From a checkpoint of a small mixture-of-experts model trained on Wikipedia.
Size: 11 layers, width 256, vocabulary 8192, 28.6M parameters.
Experts: 2 picks a token, a softmax router.
Training: a variant of Muon for the experts, 509M tokens, 3885 steps.
Below are experts of layer 4 (counted from 0) of a mixture-of-experts language model. Rows are named router (the router's row for the expert), up (a neuron's input weights, with its number), down (a neuron's output weights, with its number) and show model dimensions 0-255. Each number is 500 + 40 x the weight over its row's rms, rounded and kept within 0 to 999. Numbers have three digits each.
Before each expert's rows: a language model's description of what the expert responds to; "comes before" lists some tokens at least twice as common just after its tokens as in all text. This comes from a sample of Wikipedia text that the model never trained on. Tokens count by the router's weight.

# expert 13
It responds to: Table pipes and separators
comes before: " ", "\n", "|", "-", " —", " −"
router:490520461506515556497472520483465564470468518493475495553496507422477426438458479480538483498543519511485483454530525486411478401535443534562521429486510555488532596479531542514622482438493557480488417481480533504595472569503513501470494459570534521505453446485453506499507499512524499545560549531538508500498510515517530450480472516490590555511459526467549510535470502543497488556446534570486480490497513454491525486598452469545542563513512492499432423553424537427548460536489415557485460529456542501509564512475519444470501515454511516458484511511529487482490565550548487512531477476457515530480511522506505518527558593474499541572511496581513515558529486501510503601497580548442492512497489522424525437488533407508529460474498442511484519487492423510476461564486536
up2:471456483391515511519515488499458434472457537510453500576509505525506492563483475488570525510508484532500505478576494430545551436490567479464484509515480542518534433501588494472533477473431517501455482503459526505461470503472462502492558479543503507457491512612459426571472406556505466478468506436478591458503534446511513464476474518506479574571529504523537491481529492579503447500511489551438483569440477523470511543548529531482572561474478504450471446550569572553551533533614481490435487471543539436477497561502491489484530530515527569449550491463484532419446517473569428462485508436514449484503537527486536499458563506513485567528532474526482504462512492508481508502522460502486537565455526546462497489608495484473555505522491498423546490554506536462433524472466540
down2:499571443505491550505535546466460509471481495490505513582442380458513535465518570523542543485538527514485502584580502605497462514457582464524527495537494425531509415502447486566420466517463522546430493539509504526577503484504494516511497504487513458552546430499529547503537500496519559520494460519519552515442474503493549522449444529420455484466519503499489519537513556475514514525490546446496509463523517459597526496505577488507512483612459494477505502515474446526464514450452486462500507482502433519469466436549525512588472554513529457450479509437483474530557489477528530499481504523545416510433477483487558553503464551532520448542450456506575483478516489472561411452499516550519490489489479527448552476429540447446521557513499504491573473491622509474542513550487473
up3:546515465573407461518515460511550484512508507449477534504518475549538535522483555525503463530518460511473535429521530510481522487521477492505536501471508540424539501469579509438475517486488572526437563470550568507466507459496417558400596470581458490475454468506517503486471554504533506537568524518467483495458565467543573485551500537503485541477502567529579462510489504580484516518504458519464492529427496480466537533423458483486452479513415486501496538496400536432459417467452454440472513508481482558464536531486584536479548504495568503506403485499526511497482503479538474609521458504447553501487482467471531574472556527464516482526508498513541528512487463455509445459425558551471494469494471490506538456508541510435407460388503515522476511505507482568459530480528468
down3:545505528502504563493504450564461480506472559491491490459429544446477592478452478433467470534433540513575441558470553456512529540486513508515473533532474513458517482488469545545504463523503510452501491472469448490497499491478552566518485539440490514520511534532474492497443537490488506540480471450526439486539466510503551486519460507551562478505531451556514529439463467451461459494473467552480532424543537510516537406553459437523443485424522474534514478486496528484506565566534533464566474462469600465542509488485465490513489526492489482557444436483468520483553520505569549461501536426512523490447494497514555536440500485454421475471588561491559534542459489514500484538425462470427531547532540522540508549511458490534579460591485413496453489430573589440440462522432534
up4:441519542545424478549493453462403493506495492475533473515458489517438450522452514531507534504536575515493485537520540508465493400469427431526521507457518521511406534452439524493482488482563534514512482546506454554491476493570485518548491541429534542542479505557446489449515491454529463490475498533515455487447397542455552550468528455570470432499499562471563512511511495530453450487532531487417565486505440436504496477445447508456474538465513526502484478483508439507514437503469553490489487474477422562507420565475520466454505497437510481527551501557490526592589478564507462522524484560449493512467559438501376523432466526479576501511588490520497493460490442489442529448529465547496453459534512527519516492516468514487492565562470535496541565494495468493524504498506440
down4:529457398445537525463534534553486459480537505530443529522490552490519560453520506508426484563440491530513505507503520558463512494507504562564419421493460533466526482521504532469557531494462491435500479459515470482436506429558616533459471603489511438522467480488470469484448462454488465565476573463490533532390561506504507512512502529476545489468436532533499484502461547439518503485428479514530438480522517517532490555434512533525531482518471457468471522506517497559581468549480480484461506536546525466482459495545503455457538510488476563512521496460466581457471509511541498518509511425487453514480481536546539528453463486426457484517484528566584451557587511520526488555479516443510546579445506602533491415507450469523444447456435432530528504530513471491492536511491450
up5:503528485521500510501487535564461550508451563491501491561478553487485552476495471521470512515535500545485534379481531423515493481553459496508519513548456475530477527511564514497519508434515502560427529522496476497513463498521458552500487449524503488488538455514442580481478566536553496476565463571410481436491441545534453500462521517535466475497530479437528484528547437515516486589513470527426521452512543565539519482425467572488443527396439511491502440507513551465559445480473413493482473506544518491540511588444456522546477433580460512560438538537509518468482495596535589513547460505518468528429526537500520491583436480519466507530462437476499501505514504479529482451496563527482524512547571480505507500538591475405534545510420521467516469530535490512475486482528553
down5:535444481474485477515598493479542466506495478443487509496493469504476452493528439458519464433439463523409475612507470556468481558474475502501500537507511497495467491444576562437502429495552497531562468477549556530529550498487521528524523497452433535580490486445520573494615560507516515458506489481464509453483436481533515446484493467568560475442550484539488457472555555472534470559470484516522489597525467571518436489400530534524553456515461505473510477513496477422494523506583503373427482419442531552462438504496498454560465475551470528515516553461500498487515485448513510504541544478477530538498513488433494511471496508499510517467562477403532488509489471455476483503448558462552499465434486445538453484526523507441505452426523516462521486500525569487539517505496481
up6:571574507486424470516514447479555514480440487551536458408492546419481490485512520468556462511535492472454519488537536517517493442473491543504519499467535437568519644508513518469545494486551563482470538559482432516518476451523541574466505478487521524557569496529507471423492465473392468536480480412464525504536484525506456532534483498419474440532423508570483442567513491566472485474454492511471516512444459490513480484491514510506507546581498469580494455509466478536538535493398450582488446548494532457473553526498466496506477502531512478441504475526447526531547508516523405452546510433526457438566512495507522477483453441503477574512477531551483573487555514560444468571522511496535557470550513497465518523474511519508488508547466554482560532517462459543477472488488561
down6:434473473475528540533488510561488562565457499484496462538454497517472480529518452514493483497461560563519546518498458466486556476495449436458531470463483455484483466528454522528455469530558476615538469501549548443470463476492446424534446485537532502509505488450429481483514511486490538486484477492481563468562470437446473459465516469540473505516517471473415521523451515462548489520522483557506455361492477462436518444539529415525482463501529501458526486430483494459445515494485539476543508526523511480439474491517511562592505528551547495445609497530497507452514549475447547535472552523545533492541520503535480592490498463446432508538556514373465440439514508470538523492509479469462481504508442584455506456516549504532538450513580404502480478500536522559520568475508444
up7:482488503492495500448524471507487550535459474465474550528511562471450493516554551474510522517489404462411504507493483493441528534522464468535460479604498507502435511541459507464493446496499616490483502554561471492454479485496556498518482553514531471502512456509571452518526515546465472516521480480508519480529540529477528529496448549539574517517498567479453491519453491524504491558462509569511578461486512523455525573575452464475593415513501516515496507543498563507440502515422539504488483523482502481518584539573530493470491493554495594522448465443440556541474527553505496524420458534531463481513568555523482384610540471509459413497526471554490477488494485512488446555520505515521458503508421440481496559399470476495556566445458475472509526531513446478533415501532491
down7:518490566435465486480483407511517466493485468553473546501424495487477582475508493462447472516496469410556510502530523490497482500445575514510518544449547460450511502479472481539612477446476503523494529510416516497489527500493505517530531498481517448478479538470499505440545453513508503420485564501464483433486487448513559513479499557618550446580477489471537593504500485560530502509506414470556490570460461478478434490440521535504447544518607480483529524484490417509519491543482465414528510443486481429514500590515534564497528521556472518467505581527496442460529492548509479498451522511475559451478486463517558500458507470514489511478493461621437486585547492562518472537490521444539520531507475492491525512512464498531499499611537449560498483468493518482449574509485546
up8:469658503518498443483554490484465548515553524446508455507462559433490513492509431522569485494606459479552515572509527477457473530509511465526528501509461523512495517485515545474548524471393529536489422476444501517505456497454485512438510477509538471490447525510453487492474570568534475576574552525430478529465482548510510439536483500534456480445482511547533494457535427558497517564482520473557470511518511495467536491465472535534475498545507521555478559461560523503570510430516564458499444463456501451484555497537508576517511522542562465452526565522511491579493455515461538486574470548502550506564502452495478553535512511530540510482537562466547508480606485478514485536493478564559457562494477495540514462439552529508541498569478479510541592423529525506554444489513500
down8:553477511499537578523462473424517526526560453418498550491556513450505495538530545466554556482397501547452433537418480475413457482459465506504526507555544525519510503582513479538485505547536505468520545548495504480489591543532489561543501466417454568443579591493484485494503484473478543551485541442460523490489534474508468535447457508534474403550514500492510492495474479501490508488516433500541455600534468553487520459551569448500426562420454444476482495517540485544541540530544436519477587448476469559486508547435497483510536477497459484529490479509454560484485515507520453478513508439513499481469534484542495418460523525465440549461519535480497489521482583484438495458471592451499490470475481490466500497486562493473455513541537481460489515407572471522549490470528541
up9:549584566491456581564500541567502454496463494451502377478482450474450483490510564497523530470428499578564440570452561517524498477447503460498536503455487507519481467389505525493361537556566550536488501468523517500520511489499490459538448559493506511527460474460484515463503481489498506592572551482512455485449504438513488519525431519567457519513469542572500468535514480499486487570502507516498477519559501541429509548493427455506524520571503592539504533510524475544442547522487509503485472496466505525487473492516546461483470472488562502475546487497474545523571524461467536508469528498403525472550506477483544471544450478500483512553469461537517458562429443479482471515548510496497418462533432452470489518453498558415534442460559490514470516489497497460487528546583441
down9:503480433488482479505546513500497530516463468473467526458539496512512530500477563477485422498573514505509489585544458524472442535471435533545503488546482557564519406510488480500485481465530524629515448494482510464624493508512497480467565531534539460496558512534498538503521512568478573527441560537484458505518603554471487438434549568505570452521533578400586515475435477527554494549544507530544493500526538479503522472494543528488406574550485508499529450468489555473498488421568543489417500494480519546506510521508507490471477438585498535425476586466556459529459532526441425479498553460506484511443528577470571435468516443486493500509480509460513506502533524517481483505491501430508475546480478482488493509494507552510470484508427482432464448497523488495525496478458547
up10:537513476480501514490436504551467545562490534472452485434552443487517487547489515523589482531501498467499550541483501489453557478538530468538441541492485555530495484502458483502513453493421554437470515419530511456535470500484537487586516507467466531546429512424433491482559501562442509491479515473486483512494478493496538470539549476565536557494529526477557521546489461514503527524479450558530559495571503470491551415524508601501466515522491557535497462524560535452529442451536433479472520506598577500429467588500483440467507503421432482456517505449440533481489553552528490472530518505472460499559597508529518504518544534495442507477449438440391552491584433471565505507439488453511528491477473448523481562526477520542554503520455489472448434526520541529451517535466506
down10:556505508498499529517506487506532515512495478456565493540459476536462522514523453443548565419577523458555510473545537495493457482502473480485527494516590418556558466507517504531466473482444538472538494511417472530511564468557449482514517486434551515575537526539470455566535501470546486465567552502511580484498532487537549524512505488424482432513476515554450451515537571471526423519486534548402481427450502489490507562519517519449461462580549441492533468475550465480467499527489531444463522519514451473480535457576542532480545500506451493466512517481506437546472487527582484497516527565500501487474523453494363559516457418480568498515498405475498487549486428455505467477533446553506409508544484470512536578460488449499492535495513526496480479490495579513545541448534442
up11:501528498507464436492503482478453492485523539491471521420481517502538425534507488454491533460528439550566531567481473433445536460539545588507435551474547488523485600505603472438490510468488490588440464588470497529534475526502480460532539505482567490513457543521550492462500501515495556442541534522555492566491510535481494524435528523468454461452510515520520469552452485546433471470510477533552519447458473507514536520541437410450552448502504499556589510453502494507491482514550423523477499443571507550546536524513519470551523468600445488566485484556524522539495461525529462496535507428503508506548577460462482498523508516509565531464459573497483477554551511450488555493541441504489458512516519490455482449536439518504624442464471551503479542496541575536489532535550524
down11:462525523494551516484486521466489486488441482526542490446578489474529415484538482477442465488542536518455532456515518498498440455531461469460532551544478502444484476432493448507520491561561531583498513529469575464512525480504583504541466479496400560465430410470474433506445490499528372524501536500436521501476526490488524540518534475521538471534439517472534515429511523491512492456520460539545402551498499553463462474503526554541483573523536483499473517518417460466500522476516489472523515565487447431464460523517410485418485522442530490535463459441466491428539513470482471552523551476360474526511496471523514519502547484462524455548512545508506517551543471522497560412458598494524523478512540527522474538466548493484426515519515456481481446574542511563478445498464493
up12:528529501515514532500505464436424553492490511474475613541453496474485483464473511507539514486457496544488477503379532528464523474490505436568570451488517487526504533492483471459444495498523532513466494489534534506454531508504486456479510450447552532498497546512543491542445525536456491478569455525534571447448503532496559471500479469545471538459509518437583535538451472452530483489524462458499461473489514487530507503623583543425464546493558440502495513493494447487476484522471531526464488441445454461477559447540461548490495471525492501457506466430466590490479542517583520432478526524472526465524512471476436543495487552428534470544475472486508627530565468444428404541470474512468510596499490503590475491472430440561527517534474471476481496460452490555541538469449554
down12:576494513438503471536518501556547512487499552546530534455568506472447447541507490509513578562504499548459483530410457441550462553472482490515421439427456493491503447572470534480429461419516465519516488544518481549495519467533502574517524522458494533556480448552497476541481485489573486490478509487421469510493482572543479500548439537501512493535487495533436509446502497502487499441572507516484549505438579516475584517528451526488476514555492522565514509494577563493525518496524511440540526541441482461503510529514528492547515507538564518492482512594508579564540431553474488419463524525556509467536503496445492451457528479519567549443533439475531506467511550464510558472470462446430539492511436570465522509529568591513493508485428534494467461490495513416442421479462514
up13:535464456516528486458526467494489514493433461522504530517513552433542493548508473462527482586517382511499501520492466531472542478517485491577441509491546505573521543462476482504532488517504514484530521507541468513466530593461522532382605561453511488465454495384483483514483534541525462502547465519479525485557446520478500441490524466483481510493496451523526521527541490513468536448562575473451501461459405486554543495569502472546437533563476494471564421528479530543488518569422510436486480457523562514532416435462517549512463428443538484558542561456511505482529432583594440581510535493497530508506497496560535506467475572533488530572467438477507510492578483510545549511494496528455484512508548511540474453513515524477470447432534469501524501472497482510450522477449495
down13:460511503520514546498521510471615511423452539488515435507452442533509528437463513537474489431537530500542519530518513429531524510427452582480561469475465511489553563523560555486441513412513470416515539507503489524527532479601479466510422417490545527536518502458477501513460511506547484455461526421558497510464471467491478454499520551480463464500500523471462534505489526473527456418489610466479469527530408548554522517504557568577524461504465514556523578511495509529525572495510515517519460468524430465535611480539418498477501519476459471476581495529525498525543510421503509443483477511492513562491479564469457504539518515473508538479469515502437486449496509520468508501563473475418476444543526500491499525521536480467503504508459491587472486442554551534588426506539475
up14:498573459500508575501488487532544478464399505506593508494573503509451481487481545506513512498465599501541504528537446507531477490524544564499462487443500563495514517471503512496454539518545537441583493489419558505488518565531427498508501505519445434407494551505553526493515487556461482541555452514494521521468433472554567470561535519481403461533578498499515528504484453515538523500494514528520562512539525447545574459524523581463561498528522491437534447535498560507514515454488479524506535522513579487570495465515451458541522496442589504495485499506484430464494459517442500481517555473505426486469484449535499542516496515521516577546517512510503459496492441555524461507511557443531454521503533488476440438560531532436566476588427492417570477517424495537469488490426467
down14:520416454535513512506439466500545464437453574505528570499548542474520564492509555519505456502499454570442523488456438588537491489507512482485470510551539551504532532530520503502511481515441483457490458482455550539418477515453542437487525477477581470453536481485462495486447476559497510460520476473517528534531471532440538543489519477454581522509496508513477498505500488520489501463517485505428490576561438497487485420459496550498514474507590496547465590459491527562543471443465482470491506540456531473504474472529435505439513593517450439411554513483527463417466388487463557560468589507484555401434474556485514457532478505543492492548463475508478599480498447502546508508532537534499570553498545454484449488479554486482531570521501536498419498453518503479550538497543513
up15:497484502583547406571477523457441479442507539440468429581508519453511485498522545488552581469464492476486445443425556467483453501504501503518520543394481440504425547505548516448409533519442553506498519500521461506552493536499458430465485510546534377499535572537468452537557484483526500479518491400521476567478472491504542485500501515455470510513487582448450513497496588499509418491532530502457532519501522509500489462501518493513508544512551513572464472496472529499507508478508546531496476489450472510532483413568452565430496527481442505514528531484458466462537497485494492490484457508485396515468467468507528549555565421483498515467532498580460452543554493538551470542502468530540541513459434499466454457488534485540488476490433423511520479544530556484462419540519543
down15:528486455520558503429530500564507571488526425427476458506554492543511484477513477492459430485548545556538500535471545537516456462532540485475474533561616477474489575487421439506429525506441533481505454500545478525492423488487508487504431413493480545504490467503530502483468567490510452459523505464524552465479478482589512485509431459518504539464462469529615516556486498425513539502488456476447480476537521579577452524513454449448428525561495413514514554530471467481489491505509464447545524432478501490489525471447477542527472535418546483436515485489503521479495497491500442525542437469488525536469486502491490529542459465442454477541501446436467518451476487451463497438495531508489511444499545479526455597536482501481590490561565550550554551491525450520422564490473487
up16:484493491519515471513517528520433500514472493526430448498480475466494431431476479438468521505483463518461504511487493485422578412465490497491462499497562523544460486486487522532537452451504498488495447539521507510476475521545524546486516527461514557504504576510422465471528484521583541550562510527405517403521405415476482487432558461506513527448524501590488500480610525515512535423500520544528496454468575433490500510517503472525523502458518509483507439530421544508423517581428579404513478451557496482498476535512494511495505478489538458496459531470519517445501507504499500487511487487430507454498518446481489537519488513521551487510431475529482479467509481601513499457406501540528522488511546475523506416584518592497443522409524549512428490505459570423482467519519572
down16:506512527452520496522523505513515467572416540511562517544468515542520460520573490443523526444452522511499517514471481521548500560392545529497456463476584525435524566466541459466515544503483550464474529481516499480507489491494459527453509495449509524505485500499450554520444473458438490481514526465574519553463501610517470404496442564503505466529538518475547543491470537549478539511506531485559480464480484504420531412504486535474500560478607510550495465473506484462439536455517528534547534550475521464518594491558552602528501430470497437531452467479451499478557568498474431492546508510491589514557489550549499477522478524516528510485459549452534557505527530530495533531506495551421508480486438548578475509445515562424574456497535449507535539468405467496483452514497530
up17:549512436473504470443510553464428509494393504540411475542441432464547476510523491542516486476526471483450453496473428513540542515492511475534557497526524491507470495515475510453536489550486549511433497429535558471567519494526464453513424487452515468472459477495545559543435484491485591454529490553486536466541489485507520515447480444499488606461426390563463436585544506574499482515530524487543484518499557495523392578441531452535525531410505488537522468418503539469510402479415481521449517488509485459504499532529544554491444468510548463477536516465474444508501474534520457461491536462516482479517503501444463440512577522503480495511506522503519544490559532467536559449459488528512454492497510530470494575516511495573491518451479486508550563537475499491514522589486570
down17:553487455527476526534477437500495454522412494462487484429428478507413475535477544527500451472511493512493588513457538497486519433395518468459472488436469439456497505479472533498508472469432542426504493563526476479521551560539551448592531536561598493501477502552506500506545465503521466521498518449467526485531484509489486409519569552522493471536523526518542520555493522496507561495502531545486517493399496473423505475520489532472548501542533510521467508544481489522546542490590551428552520527518452492457499469498445497500466495565453480448464473543518533525530429522585523491556435511538452421452494520538490464480492525519502553434466538549567500471546519526422463468494475530489525551463440548536518465562517581417523522551475529497473530532528547481439467474572413
up18:445555456594547581534473491529534525585501498482603553560513516458501437462468472479473569509465490463484543468523527490499576539527526501514528539499576515481435471514569465476440540500583464462552526517500585410509441506448466508465521489480517567502484443562511488556539596479482501458465554533541431469484436531460447513473536459487526438508490555503504545487518563425546532551504480522464521448556504545504521514505571525505463552458451535431491514485541524491490491517490484475475541504493438450478432489519557497541437478510509530505433416585465544453471511571501537469532511513528518542557504469541444510430512472466516479515444430572510520544533565485487503476546568469489478476476577546516471527533521470518522530502536486483559516483494409521532540508504546
down18:512457538492474486570519532479527449448540480560490495449577444431448480536537504511555485496466486526558477534477571540480522518520474549460495446476447500550569463511535527501542493508465513552413463446539438627480520535519571463512543539460475480500470525466508548469556501451487495509495545507459574499497512432519472537538450514490511499481535476556484493500470487524518525501541522549493420552494512458468533570465449445456520480526529460566410482478475507481475468496513476439438448504484496553429562540531453394436470491544510484545536494488464495536459519438555518567539496514434485483498514499472446548522516492486419490485545549399428532447514480498430481456466449567506496468516429446570480505492593473463478451489412448492484495540473491473514440488460447
up19:516493443555488419506469527607439534557578523493483451478522470371520533504484528492550551536595440447495455506509493506480521486468494547502488437558544522499491512500527540492553486526553476458521496438609466490460507461520530479460414477560494502400531507456444479550489573583520467508488524487463474454443526551497451528482534490485530497586405473500532534533490515438497522547470547516524501494546504465545486569467500499552532500542514511517493525497537467533510457510484462471517534501486510472514470474541545491452511486472504515539467382511512439522549521475485399461498474502485554459508436545515505538483499533548425449523466453470518491500512508524545459479488432549488462415518430478493523442460540536517516434439543503543530605524475506406530515493459521
down19:444464517564513538512515460448401430388473574480456535499516454556563551444500490422489454482544483491517541540544506481449543429550493505440531513503480489557504469524542522521473479548491509557456558487469487490538524453535475551520452528481531507536449445511473546533495515414477496466522477509509552544569463451465453562463475485534514454480414502488434489540433520468488481545416517507447519437484447489447460433489473425553492486418461482523462519442539561450499518526522524479511519413522518483450564497501492530526558436503514504543590507506436482496558474556494486434479469506463499564456505443513507471530559542447458472444538551489525479519480433439491531521562556565489486483482541473422516503496486469501458478522443522451495490544470474438502420551481502
up20:568524485524462498592499518508488507506473517466439452529485433503480518473497487409528504478517495501416505519457570564480505529473459496534449523474493519451552525486520501525537501469497485515545568529456509498466508459463523490392475473522508511523583512512477496444492509545573502526533572559441543464459497491479476529526496487489545495522506507520607521490461584461424461498467501505473533521483564475502438423594489493516605464490519553540475499485471502512647449426433471593525520477500522521517461465513446526415511523444486523508435472524503579464477527466575417457517461486440501525556503436478488551485538499510464517475487474534465448557563479548516510529519505508504522531578528527513429469508491498461579466491461532552556482463502484557595510521471542
down20:460418467557502514489485439489495468428486489485544485511495503517492483504486492516508503544520529543485489569471421500521534510450515578497481465580494554526452520439545497535498448428501467544531514412524519430465477533521431482507433437486551513551420543478466500514501471483465459539514478539541511564510527524485516513386503541478513486481387530454471558510494505510514542549467527424485519512519391545528524593555549525472469465504454520532482459443457473462418539552528529481524518531489442474494440564500513531576508472587555488501514546518464424534462488533464504549417513501494464537437451450531481491510480488431462439558495490455519587533524469547505476500498460510476483516495527456529523493535430496533480567551416551490516514548484477465470489385529470
up21:470524461478524560526535451505442509505481563527485505528579434431556413459451493492508582441520515454563494461473537528520476463561550491483546508507510577452518542521490430440488439564530523538508489481510538532641453458529492580497489475454533508489548484539476598425440446506546511535521467513564507525547550453493551523465530490499486481509563473510419475554488476488576434588501503486440523430501523462535514539563431552553522504502461469494563521468427470534479461470476501503517536440431480467539530535490500524431528512501513495582513477529466531482445532536519523487528433569521558494541573535529504513470443529509490464536495541510508485511488459496504510536491510462465498439584489539423509446414492481521448418486505511511516451498463512520501500523449534
down21:493555507513570482362492468467494508481501499470475523500487523478456508550506462532458415537530503548469578488533476496510582518517489493502452433516489501478570518482535585570494572504484462517451555446572490490471460555514490449530500523574479542487504479469542472496534549509433466401560487445505421457481529425544450510511525458468552545485379488534444517511521536442469562526477494560534521549481531486447483476523513443478500517500499419524447503538466570418473484478454451491500470582520541544456489503499428493535578465418520489515537502505494433515572523522534586507524537483469444544474482524469567476485571497484446494534576505534485515535528514452537507563528509491513502526451527498574531491473451525472520532497518535440555539464442494472513472547556527
up22:507444553455472464486510486479447502464547444456479440470473519547449457503495524521519467506488563434533526501518486498515516443461436528533446476467482546481483523451471587506500492424496439446514523428467526574511569511499484502570486480497436498440431443478398562580533537536496502484489537546503544489486477557468462515457470471531466469529421554524506508441505446534561500448460497504502447461509517418524440518459439491516529500528434523551468518525526548431441410497538529460501481458467494508494517532441529545541502455512499523453415534571521454540539502494604469526532547477585474521501429454503507505467459538593468591500471519450467468517513517472568472498465518519434470462405543495484523513523481403480503549540511483496475554530517453444503466504529545
down22:500518530555484466554544530541598474452495456532531460460560473451501471578484476488474471505512531428552536500447473506452417488520499488485538571487512502511537494437491474482422510493517524490493458458482502519531502451561495498541461456440505532547435536494563443507537523505469530499505506498597454542456568506495498563431444490509477472510474495515501497500535453485448534516540493565505512517470588552476527492442483515526540526378519442462544534448521570516575491541529436510480577506471472504532434505442508523526534501476538502493568471516503529440501515471512574548434468513434472519518457585518513492480533490477466485491594500477508459529542447455483481459490532525472476514458494485514423432520520462452444636437504417465452497512478545514405440563509451
up23:499452399483468556514439433514497524517487550500528514565570443479490474451522450500466502454513545446467473544491545507527503492522479527522521475489493451512571499555555536475576482463422511555457480534440483563493458452505504530514508492511389491422533523531454547429535490558519464521504484544480471517505595494528523481457514509540495530523488530522466411485539441556548474548442508519438639519516420509489514485527441490466453534466484530562541522441502510482443522551466452481413503550476505438501537466499451475526484514489566558497558468476428503495487520483414487498493456472518471524490528505599498485486521537573523497533490416529520538531517482485557594500482553540504492505558439445484519448448487453545446514554429491496547454508505552514475485536477563
down23:490445478534427514467528434569446519465539538527447496521483466491526571506485484461532546525472492525488464444454532502536495592488496442545512493525506538492470556487452511463471572464535460618526469508475498479466528474473445581462456516465447510575575478499478517488513500471483567502529519488497515476580457506521463480486484504513480526499491493539506527539578479462477509542580513514480491504470466447501480556517558495531487441499485459461474456505485495467551521480550527511498510494572529574494470479441500477579543478497478434476463499495478416507511459555569486456484535552523442527535501467421553472494478513520470479461543529553482500540535533534462408586522428491419532509518536487510484474502469638400566521450555549397504565471523551538576453550484539
up24:456487472549471532430427485564582436535505487415562491613523517519540424472517507517572551436590482465470471486504462533517521537524502498486558527438527498586482570470503511461493457504480464481490476477518518490553530514447459427498486418534539484461488530509499545496510547491483505503470470457460499582510491468491474517563400473535552401526442530484506516456495467512458456545441544523470509549563468520487471497559475563439514550426486518423472509464497517525416517476480514544489479451516508454428482554517463550539496432541423519566470536465498426529495559495510495496476510472459494527514538546454472474527517466502490503454524516443484535540524475543390528514507501381486533485522516482533571493502508546553457459483499539484504546431439499493485460543464535
down24:499598452469445454572507534494458525496552545522474500430485466486412543532485449488459495528499507541457489528464502500499423486552427500548497480497462457452499502534464482604502508474491495615479511502429548520590460473530568498522449527400484526469556513509513536495506551573534496514488499541459525473459498532497524544443500476499479505484544469517519404514529522493527555481528464459504510542436489453504483493455476430508484497492469443500439501451503390557532493456496407541494447508473466500531518435488482482486524527514580497539538513463453530444534444503488485491484474557572467536572455487541472447533413577432517540497520486494529518405456510450474435499483492564525438483487449519544402496565547540524517508508524555458526450539484503522516508434459530
up25:493539427416491466597443468476489479525493559483500472482485514501494469535527487468509461492520499490557487435527490503500491434548491523563439439551525569488512496520505478439561534464514454507432521434508531520525456558485465423509426453586465480420570516448515579435466613499502519527543473506511522452529513506497502511575515525466518472502520444554533477465427568568577479601450499556484434531489431426559486490451527456522538541478544523542488515516474582554463487492444469517477447576559527514545450472500517508478505549477568559487460473491492520526503553476539498491495490511567464427476451449469457483506538567523466513480470424466460564472572518477497492512479498425501492512539437512477454486493549497487489452463493560484530482471466565529457513495513549
down25:539481569456485513455561462521590518481452501483548459578446473520499484409575504486480520528527445553519539490437493480476563457404537497536533479515478597514530503473514459513515484539513436521536529573537538507523469423513537534517510502461507465517479524523486563513498412526474596567461566506498556483499518463521531433510501395490516524518534520485504504472515514542500494466549459479451491527529506478506532509476490538526492506471500547533501452489519425439490561472513457482521532543464430524492537522500453464536600478499445525526547446488387520498482535535448499500492540478497457532499517512452516508464474483466457537483561527473520488499508422510501461566491477481546397491437546497486452559447478488548543553460567453525413510473605545426510482541488395
up26:504532456454444500466500522472459568510457508569502495583508477495504504547525498498486425509556519493379496416514481496458494512507587531518564500489526415535526549454581551519514531552478479502506464446516520459511437501540492526451504506480537470479517411565507584467488495489504494528498456531516485546455511536497561464450511439516550556549527440523576516523507462518493487515495505508473518522530533549394491457507462507479415564509492473512489491487490558421532499503561419430511484511493450437549493495537460531509497609441439469504496438556569478466511492500513480501613512495531400501547448573504497575530467490610530511591493474519511512521506489479466493489504495512513494518516480458500595445450495518493496529447482471479466571455540526431538459472517493
down26:484577481557538527443481494515532506492600481484436515445428491486475483586458475558535536518479512532491474488473539517533470431548577529568487500469460550440427465516533417531474530481456508503511481461482510510514489484508481494516482508471407463490565503581505526555514494500489494526549538487496460490507482564587499487463494498586465462464553532542508556489489512461422570471566549457519467533522487523522534506516461477449496462476470493529525458549534537538533526563505508480505501449490541437600570613527483480454402511510562489535443544446525476481509480533504536521496629471534562497514514402492430525477514502553475446516508506450515527531466473482484430439508489465509495527520570538602482520532529500512487467548484469569428508500500495501534460488419539
up27:454535443513550522461446563453505502490479549580456542518561513564429468522521481540494532496472539532465526486564473499501475526498462389591526485427473538510436579524510531504478544437526590502516466526455516459495522554500470469535547525487500508522454485569499444431533557549461484534522462504475539513459516441526495476533451578493506440488504560543568434441475510500461409407513499605566534534498412446548526502564487512462484489535429579558509538526511453458503502498479543532533501461457535492385487500525484451508489456506461494463511471506468503500548512524444542474429484489506470467532433501456485462513506527495539501467500527464501556551538447452507496525504472583514505584526532420465523480449490491517511537494496518452485508466464495581489567471462533
down27:463542461498492519492539473516537507462482524447501499490488551524507486480609502496543459444477486511510500525542542458478541439465586458433508503557502528426549448459461509625525501551480439529432532496497496571512485504434500548544479485452498514549526524494470481470425430517541579464486551476421554519517549509561525533501459486532508458508507493553473496498499461480437600545424485530505508464549523525514529481554536511518497497530554473506508506499519481456511500601561379415493578490491497525572443585490428514464533470463480518461461465504471473483462442513444447514464496509499513482515555529499521549548511539589481491514506532484464448472376465427561505532567552473533469539460482499502554559490488462478463461520463473557464507505532451525505476537499441
up28:485568576529482499489551543492547527523485477490492502505425564389468494524507508461503514541522472435487518515505533539527501507459426497539483449550426527473436470515515528514488503505537497502479485523416447500530439525462527496428523553544532501519487559493523492452507501483509487532537536576449524471490581576423485520416414488523523458507460497447532534527525504552508495535579530464461543467466506477476472432454475538548413440516501567496475515456517514451451562557452534430470474479555470548502465506486483506484559474481522499581460514415537553490427477519483439545485377529508520534555475499550504510537493540526422534499476525496459473515509466502450509539559474512467508507488477478554430407493472499532504506519520442425504488467459497407483507555563607
down28:465517594511553504511558513529475482497535461517482471570496486485526485511503462469475518549542585543495498590544503473501537507560438531554484464505454455495527571521487467395497458477488507462554505507510469469490494558554487501499525423423515578454453508446463502519539542496568490481541495606536530492470516575566482518520486453533573528562571524539456441516480464488516533508491472452492560502521527498561490531511586530538518511414453502509530488501401520455425512529495541535476428467418500473558486534480497521580516546552447503409534592484534508454529453501439483559502574485487521416481488515523464447499505513521562492449457500501442438488547504604519542466473498489491435527457471532503494463486577524538529456518565461532480477523469505516503520466485513